Weights of a small mixture-of-experts language model, trained from scratch on English Wikipedia.
Size: width 128, vocabulary 4952, 13.9M parameters.
Experts: 16 experts in each of 12 layers, 192 squared ReLU neurons an expert, 1 pick a token.
Below are experts of layer 6 (counted from 0) of a mixture-of-experts language model. Rows are named router (the router's row for the expert), up (a neuron's input weights, with its number) and show model dimensions 0-127. Each number is 128 + 24 x the weight over its row's rms, rounded and kept within 0 to 255.
Before each expert's rows: a language model's description of what the expert responds to. This comes from a sample of Wikipedia text that the model never trained on.

# expert 11
What it handles: Digits of years and dates. Digits inside years and dates, especially 1 and 9 of 19xx, in birth dates, career spans and list entries, such as January 1960.
router [104 163 126 148 123 104 139 141 103  74  73 104 127 149 130 151  91 172 133 123 154 138  91 133 143 148 140 165 163 123 123 134  90  78 106 126  90 152 111 156 147  74 148 172 138 147 132 142 123 113 121  91 100 110  74 118 101 110 140  97 121 107 133 117 124 157 154 120 147 131 137 138 116 128 126 132 117 149 169 122 141 111 119 111 116 135 144  95 113 168 144 124 110  98 139 135 128 183 144  97 126 136 138 145 131 111 110  73 147  90 111 137 129 115  86 115 121 132 191 153 114 118 117 116 170 156 110 114]
up8 [133 141 150 115 133 106 122 107  94 161 121  81 114  97 111 102 108 115 132 119  96 106 126 109 113 125 143 148  99 143 118  71 146 147 138 109 195  82 129 100 160 111 136 147 132 162 144 133  94 122  95 128 154 116 132 159 115 149 130 163 150 120 127 172 160 102 121 158 121 134  68  79 110  90 122 186 153 112 146 113 134  85 133 104 138  97  79 159 135  99 136  95 106  94 153 138 116 118 123 106 127 137 133 153 159 145 128 122 138 116 130 163 116 161 137 140 189 143 126 158 127 139 131 134 123 118 137 133]
up9 [188  97 189 102 155 147 157 175 108 119 113 174 171 119 148 115 109  80 120 134 122 138 121 130 134 163 104 139 121  91 139  92 140 107 159  82 167 156 148 116 168 139 189 107 144 163 132 135 149 117 141 164 127 135 125 123  95 139 114 119 152 165 142 132 110  87 137 106 122 111 154 146 141 120 128 136 131 158  83 120 116 128 117 151 153 171 185 106 125 123 112 131 114 140  95 117 139 124 132 147 110 125 118 103 128 167 143 124 152 112 154 161 141 126 107 119 119  95 114 130  99 137 148 125 143  93 106 104]
up10 [132 149 134 116 125 114 144 168 139 128 147 138 132  80 184 120 140 142  80 123 108 110 111 129 103 137 122 108 122 109 149  99 141 137 124  98 132 126 110 121 171 126 145 152  73  96 128 134 108 132 146 126 137 103 132 105 113 123 125 108 108 135 153 133 133  89 118  78 138 113 127 140 103 107 103 138 141 128 139  80 120 136 185 135 178 155  97 179 137 147 160 138  92  93  99 135 140 143  91 118 164 176 113 118 149 124 178 129 107 147  94 172 123 168  95 142  97 135 142 142  92 134  96 108 112 121 121  84]
up11 [119 156 149 137 149  93 140 137 125 104 136 148 142  85 169 144 130 147 101 151 142  88 127 145 119 171 135 121 138 135 148 114 112 133 174 132 127  88 177 136 136 135 120  62 131 151 124 138 172 144  66 155 141 123 103 134 131 143  83 118 138 117 136 155 170 108 144 107 109 123 113 112 153 117 135 112 150 146  84 117 139 162  80 151 123  94 140 160 183 105 138 122 136 106 104 124 116 114 146 109 109 123 109 118 124 126 114 118 154 109 133 167 131 143 107 171 126  71  94 164 106  89 160 140 105 129 116 105]
up12 [103 141 131 128 102 146 156 132 110 133 118 136 146 160 147 142 143  90 118 145 130  90 133 119 119 127 137 112 151 115 117 144 118 175 112 150 130 185 170  86 164 123 150 182 110 107 111 127 134 131 101  89 116 119 139  91  97 125 133 114 122 125 133 159 134 165 131 109 121 138 146 123 134 110 117 129 171 148 148  99  76  96 119 118 125 108  73 109 177  92 150 159 142  88 132 127 126 110 113 116 163 121  98 125 115 106 125 111  83 110 126 172 135 177 132 170 106  83 124 152 140 114 120 119 110  77 100  91]
up13 [106 109 114 150 120  94 133 178 126 103 148 133 143 114  85 133 153  95 157 126 134 101 134 101 107  94 123 108  96 161 160 184 133 185 143 118 131 143 106 106 137 125  82  98 107 119 149 142 108  95  97 138 136 119 119 103 155 114 125 140 111 140 133  88 104 113 154 169 109 123 101 110 111 142 119  88 143  97 165 113 108 148 140 109 123 134 131 137 136 163 176 112  87 111 128 129 139 107  99 109  58 110 117 164 104 120 113 168 139 135 123  91 148 118 123 141 106 113  96 115 107 124 143 106 142  94 109 177]
up14 [123 191 111 131  93 166 139 165 176  84 150 101 135 142  98 141 139 145  79 106 124 150 106 154 153 133 116 141 108 109 109 121 147 114 100 137 107 125 116 117 119 132 153 126 161 153 105 103  93  93 121 117 116 110 112 142 108 140 106  98 109 145 164 161 138 117 103 146 134 105 122  78 135 136 101 114 132 151 105 122 161 109 116 148 146  97 133 125 146 103 116 128 157 162 100 132 164  95 132 158 104 130 137 137 147 115 160 136 132  89 151 178 125 134 101  90 105 104  76  89 118 185 118  91 133 150 140 151]
up15 [106 148 130 115 152 159 134 107  92 130 166 142 155 136 134 134 164 120 150 149 139 164 120 126 132  90 142 137  98 106 104 174 137 108 117 132 171 144 153 121 125 140 119 155 130 118 132 196 108  94 140  94 127 165 161 131 112 154 130 127 151 122 139 154 123 111  80 136 105 113 132 148 133 156 131 149 128 156 160 128 196  96  98 149 138 125  58 132 118  99 164 109 116 107 128 104 123 131 133 127 105 120  91 143 170 165 124 172 109  92 143 139 123 139 141 132 146 122 148 132 177 141 142 147 112 120 175 169]
up16 [131  51 153 150  91 141 187 178 165 163 137 135 148 154 111 166 117 162 125 145 138 144 109 140 135 156 100 136 176 164 134 151 114 145 141 119 138 176 112 136 170 136 116 120 139 113 134 132 140 133  80 143 154 119 101 128 167 138 143 142  91 167 136 148 124 115 125  84 131 135 151 129 126 110 137 161 145 125 150 154 138 116 147 121 108  93 169 122 117 130 131 111  91 129 122 124 136 151 111 172  69 140 111 140 125 151 129 159 140 139 164 137 113 147 127 152 123  85 163 163 156 120 117 100 148 145 138 147]
up17 [157 163 109 111 129 145 144 147 140 127 153 141 149 138 110 152 161 124 147 139 135 143 130 120 130 147 106 110 123 159 102 157 155 113 170 134 124 187 125 167 139 129 136 145 147 105  84 150  94  92  98 123 117 121 146 148 109 128 132 140 148 125 132 150 152  87 114 120 134 162 116 164 102  90 113 157 130 139 173  98 174  93 155 122 105 140 144 147 108 126 140 149 145 103 123  90 109 122 124 153 132 154 183 193 134 116 105 159 120  87 147 148  63 155 131 112 111  77 153 123 126 151 149 120 132 168 117 134]

# expert 5
What it handles: Mid-word Latinate fragments. Inner word pieces like p, ri, op, ro, is(olated), sup(p)osedly, plus some and, is, was in running prose.
router [158 165 118 139 175 179 142  89 124 158 105 135 145 179 122 128 115 120 148 162 134 107 161  91 146 121 143 128 129 164  94 126 142  90 161 101 160 145 100 173 110 146 104 109  78 105 137  96 144 167 152 151 137 135 132 103 146 101 107 118 125 118 116 159 103 117 143 132 150 124 129  87 120 147 110  80  92 114  98 102 116 126 153 158 120 130 109 111 113 129 146 154  96 106 155  99  98 145 106 126 116 137 146  90 128 124 161 113 130 135 118 170  87 117 112 146  98 130  91 131 145  82 144 129 137  83 122 147]
up14 [116 125 113  94  83 118 140 143 130 117 135 143 132 142 101 117 143 123 123 133 135 124 110 130 105 101 141  85 181 139 128 111 109 108 151 126 156 131 146 122 142 161 132 170  88 127  96 137 138 125  89 148 126 122 125 161 112 196 150 133 132 157 132 123 156 166 102 129 144 123 112 159 105 135 131 129 141 168  79 162 118 137 125 152 134 139  90 114 163 132 159 133 130 175 121  95 101 159 128 204 129 132 114 157 159 123 153 106 127 165 145 165 181 116  93 121 174 117 150 146 132 132 135 128  97 151 173 146]
up15 [121 152 116 145 109 160 158 127  90 116 100 106 139 187 179 157  95  99 194 141 139 112 176 119 138 151 142 118 159 160 142  84 109 120 123 118  91 135 143 124 118 103 148 134 116 101  99 107 137 103 126 152 139 114 130 120 111 122 125 123 113 118 152 145 121 168 137 110 120 118 121  97 145 140 151  96 166 120 152  90 104 103 185 123 120 160 125 113 151 101 151 149 132 117 103 153 103 167 140 164 142 140 115 144 146 113 119 113 137 171 147 123 152 124  88 177 120 166 112 153 107 106 112 124 136 107 114 183]
up16 [141 151 131 162 144 125 148 120 126  86 137 117 151 120  73 128 118 136 143 125 113 111  93 132 134 133 116 134 136 144 115 164 102 111  80 111 150  98 145 165 149 145 109 150 179 151 142 114  95  81 165 118 143 118 132 133 138 152  83 150 116 104 143 151 138 167 159 128 132 145 143 104  67 131 122 119 123 120 151 161 145 172  94 125 174 113 168 108 154 123 171 134 111  97 160 142 120 126  69  99 122 109 135 135 115 145 158 147 108 133 120 172 155 140 132 130 136 132 110 140  99 134  83 172 135 144 168 153]
up17 [188 126 170 145 112 130 119 165  98 130 132 116 120 166 104 135 125 145 143 115 101 124 171 125 141 136 135 151 130 143 149 117 150 111 157 124 104 131 108 177 160 107 128 147 126 110 129 165 115 137 119 137 116 106 120  93 112 145  75 157 133 103 145 176 139 139 130 104 127 127  91 157 143 122 114 159 116  92 145 136 171  67 123  89 169 116 103 142 123 131 135 176 138 104 153 126 128 135 122 122 123  99 132 150 144 154 133 127 163 196 123 123 154 171 100 108  99 110 108 133 161  95  91 127 131 130 182 141]
up18 [167 135 114 138 132 146 149 140 118 105 131 112 183 169  92 127 130 149 105 140 103  78 152 115 114 156 132 120 171 188 152 126  94  91 149 135 126 135  98 142 154 137 153 151 154 117  87 115 137  98 106 136 136 124  66 161  99 105 128  85 122 139 143 163 132 131 129 105 120 151 112 115 131 160 102 145 130 111 125  94 127 123 132  93  77 146  92 165 104 118 120 130  90 116 135 110 125 109 113 134 113 121 143 190 121 135 149 142 141 126 124 125 152 154 127 128 150 144 141 110 156 112 116  93 180  76 156 111]
up19 [125  88 131 110 133  96 169 114 113 107 118 133  90 150 147 111 146 128 146 110 128 127 110 103 104 196 101 130 128 169 114 166 145 195 142 120 149 142 130 132  83  99 149 170 134 131 104 127 178 111 118 114 114 169  95 127 165 127  67  96 109 124 128 127 140 136 128 121 131 117 141 144 163 114 107 138 117  86 130 133  63 132 128 151 131 161 163 111 122 102 138 124 110 111 115  81 142 129 137 145  84  98 130 156 107  98 149 164 116 146 122 131 128 141  80 146 152 127 143 146 107 120 129 114 148 109 161 119]
up20 [147 138 123 119 126 153 183 127 120 115 127 104 110 161 116 137 153 115 159 129  98 161 180 111 123 155 143 140 139 102  90  79 117 152 135 135 144 162 137 168 129 113 134 150 173 131 115 121 128 142 113  74 116 104  79 151 111 155 125 151 143 143 140 127 158 126 131  93 134 122 180 118 117 130 122 159  86 122 164  88  85 127 161 131 148  78  94 106 145 122 131 140  96 162 128 117 119 137  73 142 136 129  80 128 124 106 150 109  85 138 135 117 137 123 114 161 142 122 152 123 132 148 157  74 102 117 160 116]
up21 [198 126 158 117 122 112 135  99 151 135  89  90 164 146 124 176 131 159 131 154 126 155 120 176  91 101 112 126 128 145 120 171 120 122 105 126 148  92 165 149 128 181 126 135 128  69 159 123 131 147 128 116 143 110 127 144 176 109 141 117 164 105 136 105 171 127 121 144 133 204 126 102 154 103 120 109 113 107 147  81  92 106 131 109 140 134  94 124 137 165 132 126 126 119 106 137 131 117 143 129 137 107  91 127 163 101 116 114 152 118 110 141 139 126 128 161 117 141 104 181 154 118 125 135 114 124 147 151]
up22 [175  99 140 129 120 149 149 162 118 149 135 174 140 137 178 125 127 104 149 130 132 149  85 114 133 139 134 113 109 121 124 131 140 102 104 133 146 172 153 116 145 153 131 145  74 108 131 114 119  99 152 134 107 156 125 173 105 123 149 203 127 164 132 128 106  85 120 143 142 151 122 137 151  96 108 110 142 112 124 122 126 140 127 143 127 121 158 126 122  62 110 118 118 125 147 119 152  87 148 146 159 120 118 139 166 164 139 124  86 140 190  99 133 117 143 168 164 126 105 115 140 169 157 162 121 161 135 165]
up23 [150 138 127 104 187 126 157 162 121  88 120 126 110 167  69 147 141  76 136  78 115 178 145 120 125  90 142 138 100 132 131 111  98 139 111 121 105 130 130 101 160 146 118 173 167  97 157 141  92 126 109 164 132  82 119 173 161 157 116 147 105 120 140 134 139 164 142 135 146 136  85  98 126 146 104 140 150 111 162 154 147 145 148 136 104 129  83 126 114 124 140 116  81 112 106 118  98 144 121  96 112 122 114 124 139 104 139 166  87 125 134 158 135 137 155  98 159 129 132 148 103 117 138 127 150 104 136 132]

# expert 8
What it handles: Titles and agent nouns. Role and title nouns such as president, Minister, director, brother, and agent suffixes completing words like profess(or), found(er), Visc(ount).
router [160 127 124 113 147 121 141 104 120 156  94 143 167 120  98 150 114 139 111 126 128 132 110 148 113 145 105 109 177 111 161 155 163 174 150 114 169  94 172 123 143  92 104 149 106 123 188 122 149 103 142 139 139 127 159 151 146  95 153 116 122  79 113 159 132 117 145 115 133 151  73 159 142 129 137 162 109  71 125 134 121 153 166 116 137 106 132 128 107 124 144 125 137 111 126 142  86 133 151 140 128  81 121  89 152 121 171 140 136  83 140 140 173 102 172 160 121 120 160 134 156 136 122 148 127 108 108 129]
up0 [133 122 103  83 142 110 134 136 111 147 151 141  97  97 132 126 122 182 158  96 143 122  88 116 141 143 118 121 124 119 131 125 126 155 161 128 114 185 136 189 124 184 112  98 144 136 125 116 127  93 123 105 118  96 118  73 137 103 123 159 160 121 130 131 130 114 157 143 136 134  93 131 145 162 118 117 175 136 103 122  87 129 100 119 156 165 114 133  97 166 175  94 156 135  97 121 119 124 138 152 101 144 110 111 107 128 159 120  80 115 114 159 147 131 151 166 109 114  82 146 121 167 162 128 114 107 150 107]
up1 [141 116 161 129 101 104 124 139 134 108 118  96 126 105 104 158 128 134 134 139 141 152 161 139  92 158 124 106 136 143 127 164 143 168 104 130 104  99 151 100  90 136 142 166 153 125 108  95  98  97 157 151 128 118 138 102 144 144 130 154 105  81 157 148 153 149 125 103 125 119 126 118 139 121 120 157 139 126 130 123  88 133 138 144 141 165 170 149 125  74 162 125 113  93 103 107 118 115 182 116 160 112  96 168 107 147 136 156 142  92 102 178  81 185 124 123 123 159 145 140 144  99 117 138 151  83 116 165]
up2 [147 110 142 141 136  86 159 136 130 140 126 131 180 129 141 163 144 131 144 116 145 161  98 117 108 121  66  77 172 118 195 151 129 165 111 125 162 125 107 149 139 125 108 146 110  88 125 122 103 122 129 163 150 139 153 129 130  83 163 138 149 146 141 111 152 167 125 141 134 180 136  98 116  84 113 107 175 131 175 103 130 126 155 120 144 163 101 133 128 154 120  95 140 118 106 120 102 135  98 127 146 153 127  83 142 116 162 148 144 145 132 138 136 123 125 158 164 133 142 117 136 167 103 153 121 162  96 130]
up3 [151  89 147 116 139 122 137 123 173 146 126 131 141 154 158 143 116 131 126  90  90 127 122 165 106 131  63 128 122 148 141 177 150 119 155 131 142 120 133 129  95 134 151 133 100  71 153 147  95  77 123  80 142 130 150  82 100 111 180 154 180 133 148 110 130 130 114 127 120 156 147 155 156  99 125 151 134 143 101 154 104 133 102 142 126 124 148 133 147 101 129 115 158  82 124 138 106 137 166 176 133  91 100 136  78 133 141 110 129 164 109 119 153 139 100 136 131 146 152 142  96 135 143 115 154 102 128 132]
up4 [144 155 133 147 100 122 115 117 135 152 118  97 133 128 127 131 123 178 157 116 140 140 175 126 142 125 133 109 132 178 175  89 137 126 147 185 108 181 152 122 128 156 101 130 147 135 143  83  82  98 124 134 120 156 153 140 132  96 100  90 121 122 140 107 119 126 118 100 151 108 151 112 147  98  99 168 116 152 123 112 141 124 130 172 155 135  82 158 100 126 159  83 166  91 104 129 158 111 178 137 120 134 124 112 160 101 135  90 121 124 126 126  86 119  83 151 124 111 152 145 144 128 121 135 133 101 164 144]
up5 [182 145 156 148 142 119 107 130 113 112 167 140 128 173 129 146  90 122 143  87  89 109 155 158 119 184  85 139 107 150 179 145 132 178  81 137 150 125 142 114 124 130 104 142 121 127  91 149 159 134 168 104 114 152 130  89 155 134 142 144 153 172 149 141 124 150 125  95 106 123 117 126 102 123 116 163 148  98 115 132 115  81  77 130 126 130 103 131 149 114 145 139 143 124 160 166  92 126 115 110 142 121 124 162 137 153 105 136 110 176 115 138 116 154 149 103 151 114 135 118  93 100 163 117 135 110 111 153]
up6 [107 135 117 113 157 103 137 131 122 116 137 133 125 139 168 165 101 115 160 109 110  87 147 122 118  92 155 121 128 141 121 158 105 133 152 103 162 133 113 132 152 135 159 149 169 140 114 157 115 127 116 130 137 141 118 101 107 144 123 132 153 110 141 162 118  87  96  85 112 135 138 100 105  96 121 172 137 133 123  95 139  89 153 104 118 153 144 168 130 132 133  97 140  97  92 114 157  90 129 104 108 107 139 174  77  83 129 150 125 111 139 157 157 155 127 149 176 140 122 180  72 144 165 113 131 114  94 173]
up7 [154 131 128 100  93 133 150 135 128 138 134  98 121 119 102  96 103 110 129 126 117 141  89 105 140 168  99 129 162 145 153 133 142 135  81 123 143 147 118 130 181 122 110 130  82 133 176 106 111  88 106 107 110 129 135 129  96 146 130 160 148  90 144 126 178 106 159 155 143 133  92 101 106  90 104 134 123  89  96 141  99 108 123 173 135 107 131 121 133  95 145 165 107 102 136 145 104 116 115 160 103 159 155 129  91  75 152 145 125 108 133 146 170 134 149 149 128 127  87 125 115 135 140  63 117 100 129 104]
up8 [140  85 133 123 112 133 154 157 134 137 144 134 185 126 101 182 154  93  98 164  91 135 141 142 100 165 119 103 154 136 138 172 130 154 147 133 107  89  85 142 117 152 120 144 172 137 146 130 137 151 120 142  92 112 138 123  97 116  92 115 126  74 145 163 185 144 126  81 124 139 128 150 117 120 145 120 124 143 144 139 177 143 175 117 111  83 124 125 106 150  98 149 128 140 116 171 130  88 139 110 126 121 122 137  79 119 161 118 103 134 143 126 150 121 127 111 141 161 167 139 141 138 157 144 155 120 115 160]
up9 [105 111 142 120 119 102 137 137 142 153 169 122 139 129  94 118 130 109 106 188 125 106 132 179 109 116 160 130  92  57 130 137 126 127  88 135 126 100 125 127 142 133 140 129 151 168 107 101 132 128 128 106 139 114 132 104  75 117 129 158 125 117 144 126 173  92 134 120 125 108  65 184  91 108 108 114 133 117 135 124 130 156 167 142 118 122 161 117 166 148 118 143 120 109 119 121 101 132 128 155 147 149 110  78 169 104 122 143 113  92 112 143 158 159 146  85 155 134 129 141 145 169 144 176 156 142 109 113]

# expert 1
What it handles: Word-initial pieces after function words. First piece of a word or number following the, in, a, for, such as in(accuracies), dev(ice), cont(ributor), un, mid.
router [177 119 133 139  82 136 122 103 119 145 107 138 181 113 180 101 168 122 181 145 129 143 116 134 131 115 169 133 151 146 134 146 169 157 138 111 134 175 131 145 155 122 104 142 105 184 134 145 156 125 138 149 121 171 137 109  90  78 152 161 132 129 120 101 121 100 124 124 131 120 138 164 138  63 133 126 108  91 184 150 114 117 136 143 141 169 111 112 144 123 121 133  99 144 108 146  89 100 107 150 128 162 111  89 102 133 133 166 148 168 122 128 125 141 139 120 131 126 143 109 138 124 108 128 140  81 139 142]
up14 [ 96 118 144 108 107 123 151 128 152 116 119  94 171 178  77 138 143 101 139 121  85 115 103 145 144 173 107  89 182 154 123 139 134 108 116  85 123 121 147 145  52 124 123 133 106  98 131 128 108 108 155  94 156 100 145 113 142 142 140 122 157 129 149 123 178 120 120 129 132 110 113 132 162 100 163  78  91 132 120 115 127  88 161 107 132 119 117 153 111 166 132 142 137  96 153 152  98 145 137 118 159 136  98 111 118 120 142 163 141  78 128 132 136 131 138  86 134 162 127 119 168 136 100 121 128 126 115 136]
up15 [119 106 151 100 128 176 141 153 159 106 125 130 122 171 100  93 113 161  98 159  87 126 101 100 166 162 136 128 137 100 136 156 127 104 104 134 100 138  78 154 143 118 187 145  86 124 119 133 126 152 132 152 116 124 161 137 117 107  99 129 117 106 150 159 117 114 108 108 133 142 122 159 119 106 116 190 121 154 122 102 163 106 109 145 146 138 164 120 163 120 121 120 126  69 109 144 107 135 116 103 168 170 128 118 145 158  98 103 145 104 123 160 183 118 127 117 155 121 158 151 101 119 103 120 139 103 149 126]
up16 [166 122 119 148 186 124 132 132 128 115 114 110 176 114 120  90  86 121 141 180  91 108 106 163 118 148  97  94 107 114 109 131 156 136 121 119 158 135 129 170 123 120 131 117  86 136 122 113 143 124 120 125 110  95 138 183  77 108  75 124  82  96 143 114 172 169 108  84 112 116 154 145 140 130 131 107 158 146 125 144 166 125 124  99 125 111 145 127 147 147 109  92 105 115 121 121 129 128  84  96 133 122 126 151 157 112 132 132 110 178 142 122 128 152 178 139 145 140 135 140  98 118 112  94 132 127 152 169]
up17 [123 164 121 136 129 142 159 119  72 142 128 127 101 137 153 134 140 186 162 104  94 144 141 156 122 161 123 134 148 157 161 141 126 168 115 111 134 160 110 126 118 100 146  89  86 134  98 145 144  68 156 178 155 156 137 125 117 105 144 125 141  98 143 103 173 104  97  93 121 107 125 138 160 106  73 124 148 113 152 131 150  88  87 151 159 125 137 123 179 144 156 114 104 131 148 133 126 128 113 113 143 109 126 125 109 120 169 115 163 143 101 122 130 171 113  86 129 131 132 141 128 119 114 122 140  83 155 144]
up18 [129 171 136 101 134 100 129 139 120 114 114 142  91 127 142 114 147 136 137 107 164 108  99 131  98  82 157 141 118 111 117 134 109 160  94 165 139  91 131  90 173 149 155 142 149 111 147 129 106 100 176 112 103 125 129 136  83 129 120 160 119 172 133 143 110 128 108 108 128 138 138 118 125 102  93 117  84 156 142 137 114  99 160 108 112 101 131 157 134 127 137 157 136 122 175 144 122  88  67 124  90 137 182 134 100 118 103 163 101 131 122 117  81 145 128 171 138  79 135 133 135 162 143 120 142 169 140 114]
up19 [111 117 131 113 179 112 138 143 120  91 137 150 171 118 111 101 134 106 125 105 143  94 141  61  84 157 161 116 111  76 109 125  91 101 145 116 103 133 140 122 135 175 106 131 115 111 105 159 118 153 155 138 128 129 151 137 225 148 119 177 135 119 146 144 131 169 122 115 120 103 110 106 156 126 125 155 102 146 149 130 117 123 136 158 155 113 126 156 108 153 148  90 131 140 120 125 118 104 139 122 136 124  93 118 169 131 145 134 160 142 160 164 123 150  86 100 149 124 148 133 152 162 118 102 125 151 111 127]
up20 [169 119 112 113 138 117 122 128 108 104 128 110 115  88 137 146 129 107 139 155 137  90 136 131 117 157 121  79 173 166  90  71  98 130 121 131 130 149 138 127  79 137 134 108 138 124 112 151 131 111  71 129 122 140 111 123 103 135 114 150 135 147 145 145 118 149 132 149 124 124 107  86 132 123 146 120 154 123  96 145 170 142 166 144 128 138 108 120  96  85 117 146 176  99 139 133 136 119  86 138 171 157 124 102  79 151 136 160 103 105 114 138 132 134 148 167 170 146 140 183 154 125 112  97 107 118 193 122]
up21 [173 136 108  99 125 192 159 149  79  95 128 142 125 130 137 135 133  66 151 138 127 109 129 110 132 118 125 122 117 123 133 118 165 155 122 120 189 125 103 144 172 146 133 135 131 103  92 145 135 158 123 132 128 109 115 126 109 156  88 160 105 134 143 154 148 131 103 121 134 128 122 103 123 127 140 103 115 112 166 105 123 145 183 136 174 172 104 107 131 101 146 166 105 107  93 131 134 148 142 116  99 105 164 102 140 160 112 174 135 138 171 143 102 103 125 144 141 119 134  94  91 121 102 121 173 127  83 134]
up22 [ 93 135 116 138 121  97 151 142 135 171 157 149 153 138 127 111 155 152 132 124 101 141 109 152 116 121 123 137  86 153  96 144 108  83 116 122 127 162 132 118  97 132 135 129 123 148 142 200 119 191 124 118 126 148 160 175 120 151 130 159 129  86 142 138 128 126 169 136 125 107 159 168 149 105 149 164 139 112 161 126 166 127 120 143 125 122 112  90 135 125 144 158 157 142 148 105 115 100  92 137  91 126 147 141  87 160 157 174 173 124 106 125 160 120 153  93  86 144 138 153 138 163 101 136 144 100 145 139]
up23 [171 120 154  69 113 137 134 132  95 171 132 135 157 120 140 162 145 101 112 143  86 130 160 160 109 120 123 149 142 117 113 154 113 152 131 121 130 130 122 112  95 164 149 131 131 156 179 139 125 142  79  89 138  88 101 138  77 119 107 133 147 169 154 120 124  91 125 138 107 149 149  89 143 152 119 136 151 118 134  90 143  76 102 112 125 131 115 104 190 125 132 120 136 113 113 159 131 168  88 169 117 135 171 122 124 105 135 115 133 143 155 115 148 129 143 114 120 146 146 128 158  85 159 142 118 102 172 129]

# expert 12
What it handles: Name-final suffixes. Final pieces of proper names, often foreign, like -ić, -ova, -ville, -burg, -o in San Fernando, usually before a pipe, comma or parenthesis.
router [159 105 125  82 163 144 149 118 118 115 133 115 109  78 128 170 140 128 125 145 123 133 155 156 138 126 170 121  86 116  95 114 133 153 173 107 165 137 137 149  90 114 136 111 121 165 155 143 110 140 162  78 173 135 162 132 147 183 130 123 113 167 120 132 127 149 148 137 129 112 117 135  92 181 145 130 115 114 105 151 161 131 119 130  77  79  98 155 151 129 132 152 133 123 108 127 138 146 149 177 116 116 150 131 166 168 145 153  94  91 134 153 173 134 134 142 119 125 123 112 111 135 162 100 109 130 145 144]
up0 [105 131 131 119 168 120 190 199  32 149 103 163 128 116 134 129 141 154 123 133 112 127 171 163 129 130 125 101 110 120 121 149 130 109 141 111 120 137 134 153 112 137  98 139 114 142 167 135 142 139 151 143 153 123 115 166 158 159 106 143 121 140 143 150 161 110 126 129 108 117 101 127 106 171 107 132 115 117  94 121 154 124 141 144 157 100 102 118 154 165 166 128 160 156 169 103 131 179 120 102 107 149 169 148 126 152 176 134 109 113 161 139 124 112 125 129 151 131 131 148 102 156 112 112 124 116 149 127]
up1 [103 138 146  90  89  89 145 118 132 118  80  89 101 123 139 116 126 136 155 127 112 105 132 111 112 132 163 121 164 145 120 130 129 105 120 119 154 125 165 152 135 117 111 106 147 114 117 115 122  92 107 104 120 107 110  95 168  89  89 129 121  66 139 101 126  98 102 118 116  92 148 118 153 117  71  97 146 150 123 158 157 141 141 172 120 138 132 173  62  98 107 119 108 129 108 126  94  94 148 133 151 104 126 102  98  92 123 156 149 132 132 122 126 148 165  97 119 101 114 174 145 170 125 114 136 106 140 143]
up2 [125 126 142  86 102  99 168 131 114 142 122 127 132 105 138 144  96 160 132  94 123 100 117 125  98 164 105 130 131 127  91 154 101 135 112 163 142 147 167 153 129 124 116 143 165 164 143 115 112 122 155 107 131 128 112 148 147 125 101 135 102 123 135 133 202 136 145 119  74 123 131  91  92 147  91 182 167 117 190 133 168 122 116 124 148  80 140 165 138 132 116 142 147 140 130 118 111  88 145 115  95 123 102 128 139 168 119 142 130 121 123 157 174  94 149 144 100 143 107 161 149 144 129 137 156 143 115  85]
up3 [151 183 141  54 167 153 141  95 161 109 188 147 159 132 125 130 146 111 108 112 138 135 122 127 133 103  86 102 107 154 106 105 136 129 133 142 177 127 139 128 108 131 188 130  83 135 161 133  90 123 134 100 164 161 147 110 103 128 174 166 113 118 139 151 118  99 136 136 134 133  99 115 142 149  99 162 170 110 160 146 138 130  89 136 120 116  65 160 133 125 148 149 104  89 113 103 118 102  99 130 130 102 142 130 144 147 146 127  95 123 113 119 138 147 146 167 137 135 155 128 116 121 143 118 139 118 130 127]
up4 [116 147 119 116 156 133 158 124 127  99 173 125 134 122  98 154 186 151 129  95 125 139 128 136 154 177 123 117 114 145 129 122 148 161 137  89 101 148 111 126 123 141 136 114 110 165 144 117  97 138 134 142 125 109 154 108 126 150 131 157 105  99 148 187 161 149 131 147  72 113 105 132 146 173  94 138 106 114 109 120 139  97 167 130 133 107  81 121 129 138 173 149 111 115 116 121 147 130 125 141 120 157 109 119 118 164 182 110 103  87 140 138 191 135 138 114 168 135 127 139  76 185 148 107 116 140 120 129]
up5 [149 110 158 147 160 111 160 151  71 156 145 162 144 139 139 129 133 106  99 163 128  91 149 129 118 131 164 142  93 112 141 112 140 134 156 141 152 128 161 168 119 151 160 127 126 123 155 160 126  81 116 107 179 117 106 155 131 175 130 113 125 135 133 140 144 106 122  71  99 114 103 130 164 145 136 120 156 108 118 158 176 111 153 139 128 114 127 113 134 131 180 105 129 143 153 138 158 142 158 134 125 136 185 139 154 150 134 131  86 113 177 113 139  93 109 147 147 119 160 129 107 132 143  69 144 106 145 144]
up6 [143 136 161  69 112 119 132 173 165  88 129 124 159 142 144 133 110 105  79 110 150 113 119  92  87 161 112 130 134 177 117 177 156 105 104 117 155 172 100 139 122 126 148 165 142 134 150 144 108  87  98 137 121 145 116 153 149 113 149 133 171 118 139 122  85 110 166 128 112  98 130 168 100 108 145 141 136 114 135 134 151  94  93  95 146 149 140 132 103  73 135 107 137 152 108  98 131 100 143 143 125 115 112 106 120 142 138 124 150 114 151 136 142 125 118 110 160 129 108 193 110 136 138 109 104 138 136 163]
up7 [ 95 109 125  65 126  36 138 156 171 147 128 124 100  89  96  97 112 139 105 174 128 145 134 133 130 115 108 129 109 101 161 164 141  96 159 109 161 124 126 142 119 136 136 152 162 135 121 154 153 138 136  73 118 141  98 104 141 141 148 156 164 125 131 176 153 148 173 172 108 143 117 128  86 151 117 110 152 117 114 116 114 145 106 134 132 117 129 123 158 118 131 105 163 150 133 160 135 149 141 132 128 118 130 119 120 142 135 135 152 120 143 175 158 117 120 181  99 125 103 149 101 140 132 132 126 144 104 158]
up8 [136 143 149  73 125  75 134 169  96 163 125 161 120 106 131 115 139 103 161 115 104 133 113 130 104 133  94 130 113 151 113 172 137 115 154 164 107 160 152 172 124 150 157 143 174 121 139 167 138 116 142 104 134 123 151 121 140 132 153 133 130 122 127 126 130 111 138 147 108 139 176 181 178 111 103 113 134 122 135 115 120  97 167  92 124 110 132 106 111 135 141 175 137 113  69  98 120 161  95 138 100 113 147 124  91 122 116 148 131 130 114 112 118 123 124 162 145 104 192  99 166 123 178 136 134 141 129 130]
up9 [108 119 141 120 136 119 152 137 126 144 133 155 121 118  93 152 143 128 129 141 125 117 148 116  96 118  85  84  95 135 169 101 146 141 106 104 136  94 130  96 117 122 110 155  77 130 116 117 155 115 128 101 142 110 107 128 124 156 131 116 144 142 126 109 163 136 123  97 100 115 185 124 170 148 110 110 130 144 146 180 182 151 120 110  77 106  81 151  87 121 174 144  92 126 120 153 104 118  95 131 151 128 121 100 126 127 109 191 103 118 150 112 151 109  99 140 105 143 162 115  77 117  77 125 128 152 143 141]